python train.py --n_layer=11 --d_model=448 --n_experts=64 --experts_per_token=4 --d_expert=64 --d_shared_expert=0 --activation="geglu" --moe_layers=[3, 4, 5, 6, 7, 8, 9, 10] --router_score="sigmoid" --normalize_top_k=true --routed_scale=1.0 --balance_loss=0.0011 --balance_bias=true --router_cosine_scale=14.0 --init_std_router=0.0235 --lr_router=0.00102 --vocab_size=16384 --norm="rmsnorm" --norm_eps=1e-05 --tie_embeddings=false --optimizer="adam_hyperball" --lr=0.00528 --beta1=0.9 --grad_clip=0.5 --batch_tokens=65536 --seq_len=1024 --train_tokens=406000000 --steps=6196 --dataset="wikipedia_en"
Below are experts of layer 5 (counted from 0) of a mixture-of-experts language model. Rows are named router (the router's row for the expert), gate (a neuron's input weights, with its number), up (a neuron's input weights, with its number), down (a neuron's output weights, with its number) and show model dimensions 224-447. Each number is 128 + 32 x the weight over its row's rms, rounded and kept within 0 to 255. Numbers have three digits each.
After each expert's rows: "mostly gets" lists some tokens that are sent to it at least half of the time. This comes from a sample of Wikipedia text that the model never trained on.

# expert 8
router:151160155080123132139133124150097135161104110144160118151162138135115110200086197137100148114106067136114133081099137096080138119107114153134164108139083143150166143118140103119128154111199126185157115222158070176095175091125087124092130120134153140125139117175103153172155133195066140055125127126136168138054121090104111135164135120135120114142161139142149099121157185110135106075108119199186153171136127150108097146177146134120091121108163118131162140138052132184130163113103114123142158125119150075131124123117139117095157102138157166147092133102164206158038094117109158166134130143144135130155095164130075146108121124123143118170107134086147151107185110100140140106114
gate0:104133154143107149126179134121060166128138122111059134129123061118120144146125129190125132160133166088166159105110098110167092171069096140157112189176117133126181098180114140054058081186119076156164044141107134184108154180147168091103166084118190123094143144116084154135113109083203196166151118119176129170134118112146130103139138069129132194133136138123118100107136150148114136122173142089097144138178149180136065087133091111151153122075146123100099161061076130137103092103148146150114130150168129159105134137126096142115121130153109117104106059144135138109134155068116170107123132169155136055163067125136087137146119121146171123123129131127140153154155120205059177134121
up0:092103072152147172149075144078152043115176205123133130119092138113169110141116125126129162100104142145085119146147151190149146095062127138115141091099098155127090132080187126183129112150099126119110101127110127135171094129111068099105128139145111098166123083162150139134124101140159147082167153150128092149114160153107146176151130132090167111117182144161137194080178164123150157132095115113118093131101188078117105161090114147123124071106054194120104183127132119116130145131073166208123080129132101128130133093123151129168154043096106086153129163094102113195132120147190127078138143098105119173106086152143164129100134135150126157172102154085086129141106069134153087170151
down0:148133087097099103117177157090152206073110127106129120219143134081151069112163161175161152155150152116134143062084119112158151125130055203094148162157118113098119119154080119072089109145127131156160156153132129120092135132135177101150147123104088126098172156129101114116165168090109176152080141189132152127164102175142146149135104160124140114162089125117078115093070118136106076140153140096134166146115071098087069081122087138098121143136129081097135127092129121123089127123167122164090166114093184142127138099125131170134129201145128117126111077146145156121149139133081174086177160185163058091122101127099164085146094096100114162153135081170150153122153134056119114144057
mostly gets: " K", " T", " L", " P", " G", " C"

# expert 4
router:106123126099114129119083176137135173113133104130147119126150149149148111153133181147128146151066121117112105110166145110089116122141154204099103111197167105091144138175090147128156162103162067171100121222086091146078145132158135143090183140103152086150128112124092162137187174143099096110140132118073195117109134108125108100151137148106158178116133083116063164110071155140165080123109114146135166091171108089134039112073093141043064078113149160185087061146159116117159152120154109115202135134149169132115113085093087061128104054125132161125137155098150153087120151117081060125103115074136130107120130078101098119132103107143126094124152091101174091167142127072178142151095
gate0:102096127150087168151148111117124182126139118099103108136124091125137146123126142179127188168100185070179111103130112110177114170057109158121112158151155149131188117139125161078123091126145078166146076137129147176104118170152160119085161078117208129120120145113125128094132142125166176169142124108151160159145117105150135077140145082137147196122085048134134100083148147194088137151180177096060111094143135160159029116141106152164154091087141101090110127096091141111148101073138137140135133141136131174114117149170131121126088117150104147132109074148102120102177159086112160120130091144155149084158074085156090147162115154139135084135131075131156147119151108164115170166112
up0:134134085133134141173091121074102081128166153146101124111151136104169109121085156127126142075137156121112110153155146126172113124097164156087112108147114123127106126076177127140159090175075124155111091129107120143194048155112059145067095151151081096196106049123131128146121124162160138115171185120109110136134166138087161150145144194073139094090175136142128152113168152140185187125080136111143116123107188090146122164084137153145179084131064182139110170157124118124116137147072128211138111156146120124106089105146163137145133022122120134129123131071133121158140118099144096088103137095132146150123085130159182091122123173111124131166139154060121087160134073130152100136140
down0:129188107089070124089159186059141198097147119107142096211168140103141110131167110132163117147109158127127131078131107110147142158096024206093152140114123124097131127176072134068108139109185082132130161125154075108100125164159169132136138090099092077073182163112144148076156161105109186188132099133130147133166101144170119124146102118160127131164080133153073111112068120133112124120135099112103152111127080075037071116119072100106132130103121141078144107096161128098107083106114115156093119089071161147129134083137102193124109205166136133121098079158158110124161123133122185142156133196144077116093133132105170118134142082085136188138136123169169138133120131063127108124111
mostly gets: " D", " F", " V", "/", " d", " l"

# expert 0
router:111128095142107104102117138073155125109093160157154155156135185123108142178110125114103117128115079191086166135119137119106116165126174205158181143151124083157133170170144124131144157092123132096189095169107144137104085084164156089159156126110176079117146118124123153224159165142126092092137179133065098132092077095144152085129144174142118091143077137127066116085113097089115120081103128108173144108143127114101095171105056120083129149119119090170144149139107112108133091148139078126140132138165167037160142090125084139121123135124098142181103144143114134110067119072137142104110183110138122118143097120156133122108166104132166099100129138148098136139114126117142146087156
gate0:112091165168083147143143070122122161096119134084075145121115063115106162118139141182137142168105148084178122101109114127164040185077125122138191188153112156146219110161110104042093116133149076143151045140146151163123124151127173082084128094147177125124139127079101132155076156109104204128136115058171143132142113051139132122147113082096133182121140090151126097093150122120096106141146167100074134169124146173150061115122130146152167128086144115114146162088107160151108090107189107124138105141118130128091113166159080162137131102119080108139129067158150143086156174085135157070133068173109131030126028101158119139147101130159182095110131101134115128142127130192091155109144
up0:102103096124106139186106097084147058153158161116129101106134115111147106140129117146151174165104181078096133140125144147144143069074164183101126127170110145106121135138177097163116098210096096113104094123130123156151089148146041121078093115139121093184098095132119116122131063132161151135177159112122087101172141154130122144145098150071182131094202146159128200126134174125138184098123143133106074077114202116120131148114138112119140074134081165167102178152107128117138142048062174185144137132149073147116089059145147129180124057076129103119132126076088123169176082119187121112110163149147157111082112116177143129108141193143125116164100190070116109119144075138128071117128
down0:149139097044087156081194158106115135073175131117123129223207161105108158112188116164094140115160123184123170097128126077173115134104047149089132138126100116100138122151119147077110111144139106145115107100155119148097133127180149114120141112131133111092161159137149110113162190079117194197141147148101124163162100158131163151132132095132110143154087140096078120082102071098152108150137114159120152114126058129069112123124109096121099116105092117145156107107150151078085104143124079119121132088097115187158117130170110189129170235178095121112113103159167081146123147118104187121152143151154058114114141170080172104139111148153140165128137089147159155136117099044097057094105
mostly gets: " and", " or", " but", " &", " during", "ong"

# expert 37
router:100178102151099145143156115093118145107123168207092112123101183143100136145151156127123149153138096163145099098137144068114073144148100121131172125105163153090136144156105127157115121145079148083084115190079074144082106083150153120114133156109197120154161164135100129186111179172092074102109100152114137127113072131216129104153143118151141117154124076109099090085107137115116092112149128112145148125100125114103102157159127122119119105147152100147120139142109109104095097124164148086156124145145130099154115051113083101160118142146189116182158188103154141127097150131111109139116095166094089166127087108184165141100108082132146173176113113120146148159086150144141170117141
gate0:075128141156090180154168160129112176115146120090081093174140060084097166125097139190129187183147153089175134114099123116175074155097104133140100157140072142175187122164117105065090093162111112137127086160116131213083115149150137087106112091155201115100114165101097105133132136068151143140168112130177156153127110094152172125125121063142151177147134084118161091075169160127074152126162172086083137113190132145116044107084127142175131106058157128055160141069093147098097082078182095110087152152143147144148117128146139141104097127155087136096117058107171156135151152116135146102151139147147113080168074122169146132137106126151136082114127071124200150145145129173070171109142
up0:122143080132148154172107133091141074134175175130123133136113134105214116144140143109155137102104188135124111185103155109135119116083143133097122118120111119112082157127190106158163091186071111136130151113124091055176112141123083128059115103139082139162139118150160095118126071160159119110131111107136094096146104118098128139144128141071095114080186158175141198128165131151136181138072129147119109147116202126150125157089125159115169060110067175167069135156113123133127123134108160219143064153130080112092122110117135102177149076084127114144144176110061103146131146122161092090094135117104164152120111125108154107119095165152121131134085164111123102154137070118172092157160
down0:125141134090137159087157149107135180079114117105128159216182154110119080110167102129092120138120161158106150107125105129148112138129049191123103158165152095085133114157087123082091138142130089180124141149153115114060118139179188132168144143072089116091163165115124113131151182086108199192120123142104130125172098118145120105103111141140160128143089104122083158111111138153089110112152120135138195148143066121096088140147087096116129112144125124080147081071131102085111102131110098163120154121152142162165086105139104217105146198170124112147144102123170117142128121155091152110183151137176067120123147139108150127169119095094134157119146069169190152115137108065118116147095
mostly gets: " South", " Man", " Car", " West", "wood", " Film"

# expert 32
router:123142207078168132123138154121126156132150071217135143106121137131115164109129155164137085133140160117066111112165146125113061169137147175128162111146134135139168147176131107116094160160074113075095083174069142094107123125103130118107136142101090132145146115078143165138146134142096091081101096116128144120148168088161147088165126125178081098112075111079118096108112077137109125076090118164145076155107132131117081144147157112045132122128119158135136153142055101164118111137124143078092142179100177128144160070133090145132151128127115107154113169119183140053149163121115084131091136129112129185147124151127084130056086127085113102133151111114159076105132165119153161099149
gate0:129134182168091139150160097119120163092170092073111146134139090116099171143096143167146142155149165076180135101137116135187109144043127163142167153191080146191190102153134078029026104138150111152142073137131160186108119156151179083084106056114217118129107132095108163128083167111133153151135130090151154127123117092191143118155133060095145217126099136146157113120117123165107142107177189132077131145155094132107022081120143138147104096109168155103161164080116109194123145084181120111126073145114121167108082149146120139124122120153110126149135083168119160064162124091148130092159086123061187062164039098125087126161110128123174086115117092127146133137135132199115153118152
up0:094096108147116117164113099081123088115172166132129127103122104130141131118118088135149148136132156140108124130149172173158122106050166172090150097180080168099137125112142100136099091182074104117116124100138149122173047142120061078049077137122144107177073094155150074124106080152143135119169136105133069112150158155105132138165130122088153112092183159155140197137141129166143210125150133115138117090086178068128116128092139132138141061153081139152080161136106155181154121081083135186127118133089066137093098082132165142178102067098120135131153133114085123169164110100164125060126137102114196152091056152165184130114078184132154115135128180086108112113124118150166110138126
down0:136148120069077134120176161112172185058133137141120155213208128074142115108220135141151155108153123186068142063141153129138109192102080153116159131128108111110107107135054131121101111146167154178140134083181141095062107151116162144162106156176037126094165154126138134085149180062117206166117105112146116150160120146129172129121098137121144089110116130134076121143085105134124100145132130133166166158160063120060078119119075102115086129126072077097125089065170169093124127160133094143119142110098122162139134148116097177161148196159112097165072123157157107132091122157135175106128179136149093127127147164088146063114106118151101155115159096179120132136123103088110117144057
mostly gets: " and", "\",", "),", " where", "”", ",\""

# expert 2
router:157163085146123131162139116107202112152161109154102143168095122074101126182148128082136131146105178151119099139129063099135122149187106092096156159147096140174153186102126114135147157115102172100119090178094120118088144072162189181183136122136111122122126119126104109178127160171059049078132106123107144120116084115146198127164151105177094129099081133143154140096133141153140068110142130115183129129168154128146116144120121138102108152107121115062134146106117105178095065181143177070140126166133191135170142081128140104175121164148182075195118133125147118153117136146086143089151135131102114125132152133103127192098107133156150140120120148144110122103113132060131137101165
gate0:115134160139114190178174110104106160122138115111075133169122071110109173158101140181131186150096185073152121094130092161156130152067108150157106147137091135112156114182157143055058132118154099140134102151129133189120122148128154092112154124129193110100171152102112169091100161085163141142145119109183173140116103105174159138137089081145159169139138106144126081084154165094113135141179177096088145136166168141117048138099131155166149117041130103088127148095116113126111081062136104104107137115157152187112121160116085133122125127162062135126116095127157139112149122072133173095158157176175145095166091147125143137124078131126196085093116081160207147140152136208068157129136
up0:078116101128123137149105130104149079113180171128141116139117154107180090120148129133125137141117166144109126179086167120127107113097150145114118130167127146123142156104169107156149076187072076112144112103108093082194080186124055118100097133172072112198099143147129075133150067158146152114172129125137099151190164127089124154142167153052124145085176172147122178124168147176145168099075119137127097149111189121136124146116142131117179078136095170154079148102102141128115131097077141211130099162114059066097091093112201138176143044075144114096173125080079135180122112121172105114126112086137099151114101116141143116108141176130127140173089164058089121141150048098157105126156
down0:121154095092090124082157139126116183077154117091078110205157134108115106108177137130114170156124144113146170094099119131151107126112055158121150152165131127096141112197084140084098146143168082173152149146156144145045136130162214105126108124088130099076144161119144148107199165089090163165130111131120194153148113137144161102144099117151132154152074103116058127108109084104097109129144128089135179139119069116064038131128100088130108116102134103072140100094132120082159135125140111127097159069095171139148132136108086149141115234139137125120088100162183138101153117136112157092144142201125098093093132121106157136142125101098153168124121089149137171120147121074088145140101
mostly gets: "wood", "ić", "ova", "ley", "ena", "ville"

# expert 35
router:127103112109156089160151159135163130155156137089194091143102195133079156163153182139108147073150128136125109181180093115113097157140125185144158108177086108171132134132150134121126063077106174217126125129081107138120166105141136144100158111154114067099139129141128124155148204173088054134152147141131127156144065127155166098138112150130098064138089118090061149086173161168099162150064157106088133130102178118180106202128133158051124140085109149126154121140126112099155161069125122037087159123139127135096149161079108085150118117150135145145158164106191180135055141110084083179116111139154138131131137124123093139100106131152107130113153171058072119088210129112143109113152
gate0:118118155129098168127147090080100184084146139102094123148131109089124160175104172180140140211138196080181175152104099151168120156101064118150144160157107107162186116130153125067078064106154083142154069155124132154114138164139142073111152081120153113117142118091112159141078126092166169150124086109166139162104124113154183125152109072105140204150114136119126123099164113124083140131156149091053135148168160163122045126086127127118161124070158112078135144099092112155101107079148119110104113147144142168139114172142134146142103091112103130134125072174131140123154176060125158140135147143126140099141068117128124059139128113159156103113107113135171188146170130169114173127148
up0:095098089131118118151106104092105074114159176118129123138149146125124128148098109100124146142108176128094120133125143152142156106057154165091121130148112140106124144104188095162154065189090100138124132124108112106207054140132068132074065148212081085186149093151138127120116117137160108125181139112141093147155180146100159121158150169081145106110187148196133133096145174116123180126071135121119094132116213110134141140084134164140176067126058151149091150120108148111124125100085129172138116147158095148102069074142133115188138029136119104133114121080082106172144094098175104120145158143132156169148116133169158097116132180113137108146121208082103091144133075113150091152149
down0:113151073085141110111207127093127174097126127094124085210163121116161139128173148159106134102100142132087165112155115104149179144078104219089150168157135074105123107145070103067080119154146115119149125138134162133067124140168168105194143122117088116127147188109085172071135172083119182186124134137124128164148150134171162116098055088147148124146085146129128110103081088159087083102127126143094156177114075093085097094105101103109155136114122141081149134088123141071134117131142141169066142095108193132108130139132129167125145212153153125149138099153157152114151101144104123108180169221176115102093117134107171117110094087075167143126126136141157141128155071077125101127078
mostly gets: " that", " N", " n", "U", "R", "N"